Below are experts of layer 3 (counted from 0) of a mixture-of-experts language model. Rows are named router (the router's row for the expert), down (a neuron's output weights, with its number) and show model dimensions 0-255. Each number is 50 + 15 x the weight over its row's rms, rounded and kept within 0 to 99.
Before each expert's rows: a language model's description of what the expert responds to. This comes from a sample of Wikipedia text that the model never trained on.

# expert 1
Description: Single capital letters opening a proper name, mostly surnames, first names and places after a first name, such as Dunst, Darderi, Rapids.
router:23 35 76 63 19 53 42 39 58 53 64 68 63 73 68 32 38 56 66 57 60 66 68 41 56 41 65 04 41 55 45 52 63 31 38 54 46 62 40 40 38 57 69 62 52 47 36 23 48 45 58 29 26 59 42 79 38 66 19 40 17 81 45 48 58 41 58 65 51 55 41 51 48 41 61 59 51 43 33 38 65 41 49 24 53 52 70 23 29 54 41 43 56 63 46 50 55 45 58 80 27 54 47 52 67 49 43 62 50 34 43 67 43 38 67 73 35 56 49 66 26 24 34 61 37 56 47 66 73 64 67 35 57 74 72 77 82 31 49 47 53 50 53 70 40 59 48 65 62 60 56 35 45 37 41 52 33 40 23 44 72 17 22 42 44 45 46 37 23 52 56 37 55 47 64 58 74 54 69 58 52 38 66 52 34 39 59 48 69 34 67 54 44 52 69 33 57 45 99 39 57 49 52 52 72 67 57 71 40 73 31 27 44 43 59 47 68 33 74 68 44 42 35 33 41 50 39 58 78 64 34 49 59 58 54 20 50 87 59 72 74 75 50 56 68 44 28 42 66 47 48 54 55 41 50 74
down1:67 48 37 63 88 51 72 49 62 32 53 50 59 26 67 43 42 42 53 24 36 49 47 43 59 57 49 73 78 66 40 52 55 82 58 27 50 61 40 60 74 38 52 59 52 61 42 44 37 84 77 54 63 64 38 24 33 62 66 30 49 46 68 44 20 53 71 55 64 38 56 92 45 39 53 53 62 52 74 82 53 30 36 93 48 44 33 72 33 60 59 55 58 63 37 59 35 85 38 42 35 67 43 53 34 60 12 27 48 43 63 41 39 57 45 45 57 37 63 48 64 59 18 52 30 74 41 60 59 43 18 63 47 52 22 45 38 67 57 45 52 21 44 45 74 30 50 49 80 50 66 58 47 53 74 40 41 55 40 51 38 39 64 42 62 47 51 56 45 43 39 35 24 57 32 42 40 34 42 59 68 28 63 46 66 26 45 75 35 56 49 67 57 42 35 53 49 37 29 47 50 53 70 62 42 46 82 41 45 49 49 42 50 49 75 43 43 52 54 38 48 52 71 56 56 27 24 57 44 39 61 29 26 13 70 50 43 42 35 73 74 60 54 59 29 44 65 55 52 40 35 54 62 58 15 69
down2:46 62 65 62 66 42 65 56 69 60 21 63 67 75 41 69 49 65 54 76 53 56 60 64 41 49 62 50 30 13 67 64 63 49 73 53 68 74 66 42 59 46 31 64 48 44 44 51 43 58 48 45 78 40 55 36 48 36 23 34 73 23 59 72 39 45 31 54 32 54 64 34 47 58 35 35 47 28 37 43 58 34 34 60 50 60 34 67 13 41 48 61 41 29 51 22 65 75 52 33 60 64 48 56 55 71 40 31 48 43 53 52 38 79 58 49 39 65 66 30 37 72 90 71 47 33 53 44 44 57 59 51 55 50 63 75 56 43 50 61 54 42 57 58 46 75 50 54 93 48 44 52 53 77 64 48 48 73 50 45 57 58 51 28 68 62 35 69 58 57 49 62 62 73 61 54 26 38 49 38 40 28 63 32 45 33 80 78 57 37 08 62 21 17 53 50 44 50 59 45 32 39 22 60 45 76 26 60 50 31 66 30 61 54 58 40 54 36 60 64 69 27 53 51 44 55 70 57 16 25 49 34 50 60 78 45 41 38 56 48 45 30 74 60 54 55 67 35 35 60 36 59 55 52 27 34
down3:53 67 53 37 60 35 62 56 42 41 32 42 38 56 79 61 30 41 31 45 31 42 39 47 54 42 22 32 45 38 47 29 43 47 61 29 45 58 52 64 65 24 34 47 49 25 38 50 47 39 60 68 63 51 30 43 61 65 38 44 45 31 29 78 33 60 51 70 33 31 46 27 42 43 30 58 62 40 44 77 40 32 32 36 27 81 60 26 24 20 62 58 60 59 58 45 66 36 36 55 51 55 74 45 40 52 47 45 60 44 70 60 42 56 32 72 42 37 64 73 59 43 52 44 41 69 68 67 68 56 14 50 43 26 55 51 65 73 49 39 38 56 36 60 38 57 49 45 55 45 56 58 72 66 43 38 45 36 44 42 23 44 67 35 56 26 69 75 54 48 51 55 38 32 52 34 57 47 50 26 29 54 50 34 40 04 44 41 28 69 49 87 30 47 39 39 58 42 42 41 40 37 70 52 60 82 57 07 31 25 46 51 52 44 52 54 09 32 61 37 46 19 70 52 27 32 57 40 38 45 56 59 64 83 54 66 44 52 29 37 63 52 39 50 47 55 40 39 32 33 51 70 32 28 54 91
down4:22 39 40 69 65 56 44 48 34 67 77 37 26 51 52 44 63 63 54 41 27 74 24 54 57 48 37 56 34 53 52 30 44 57 27 57 58 41 43 39 20 34 80 28 39 57 44 60 58 72 20 39 57 51 56 76 57 40 79 40 28 66 48 66 39 63 39 34 58 25 61 62 56 75 46 57 58 54 62 44 61 28 55 28 41 59 49 64 57 48 01 47 30 48 50 50 66 57 47 37 80 56 64 42 63 48 60 63 44 38 45 57 47 56 41 07 67 54 48 50 57 47 14 59 47 83 56 48 50 44 46 72 50 50 51 53 67 74 42 52 72 52 91 45 45 69 53 37 78 57 38 39 43 63 53 49 35 37 74 54 50 62 38 47 40 65 28 38 25 61 36 38 42 40 35 35 57 35 58 58 51 45 68 38 53 51 42 41 40 80 36 58 67 65 45 40 63 68 74 24 87 37 55 66 60 46 44 26 79 77 49 53 73 28 59 52 31 45 25 53 49 54 62 41 49 46 34 53 59 59 52 62 48 68 69 69 42 34 52 83 33 47 49 55 29 18 45 50 22 40 25 26 55 31 51 68
down5:77 39 56 43 68 19 51 61 57 71 39 47 31 35 76 54 49 43 76 41 65 62 41 56 57 41 40 36 61 43 48 57 57 54 42 40 39 57 52 66 65 59 43 86 47 41 34 73 61 47 38 65 58 33 62 78 63 33 61 59 35 78 56 62 69 67 28 60 59 45 49 47 43 53 61 32 64 39 69 43 34 53 54 34 80 56 37 46 58 50 47 51 46 45 84 34 41 56 36 57 37 26 50 65 81 60 36 54 46 63 40 35 40 45 74 53 54 58 62 04 31 63 42 75 84 39 55 49 39 22 40 16 37 57 31 70 70 66 45 75 43 65 42 35 21 59 47 34 51 74 56 80 67 44 54 72 46 28 69 71 42 75 22 46 79 44 48 69 47 27 63 71 92 51 51 23 67 45 53 61 69 54 62 62 43 55 71 81 63 90 56 36 60 44 35 73 56 43 61 42 39 45 69 63 51 69 46 37 56 38 55 56 46 64 61 45 51 56 36 45 61 47 45 46 65 58 48 49 68 41 43 39 55 28 51 47 80 34 48 25 46 61 81 59 51 47 54 42 46 36 53 57 77 48 72 38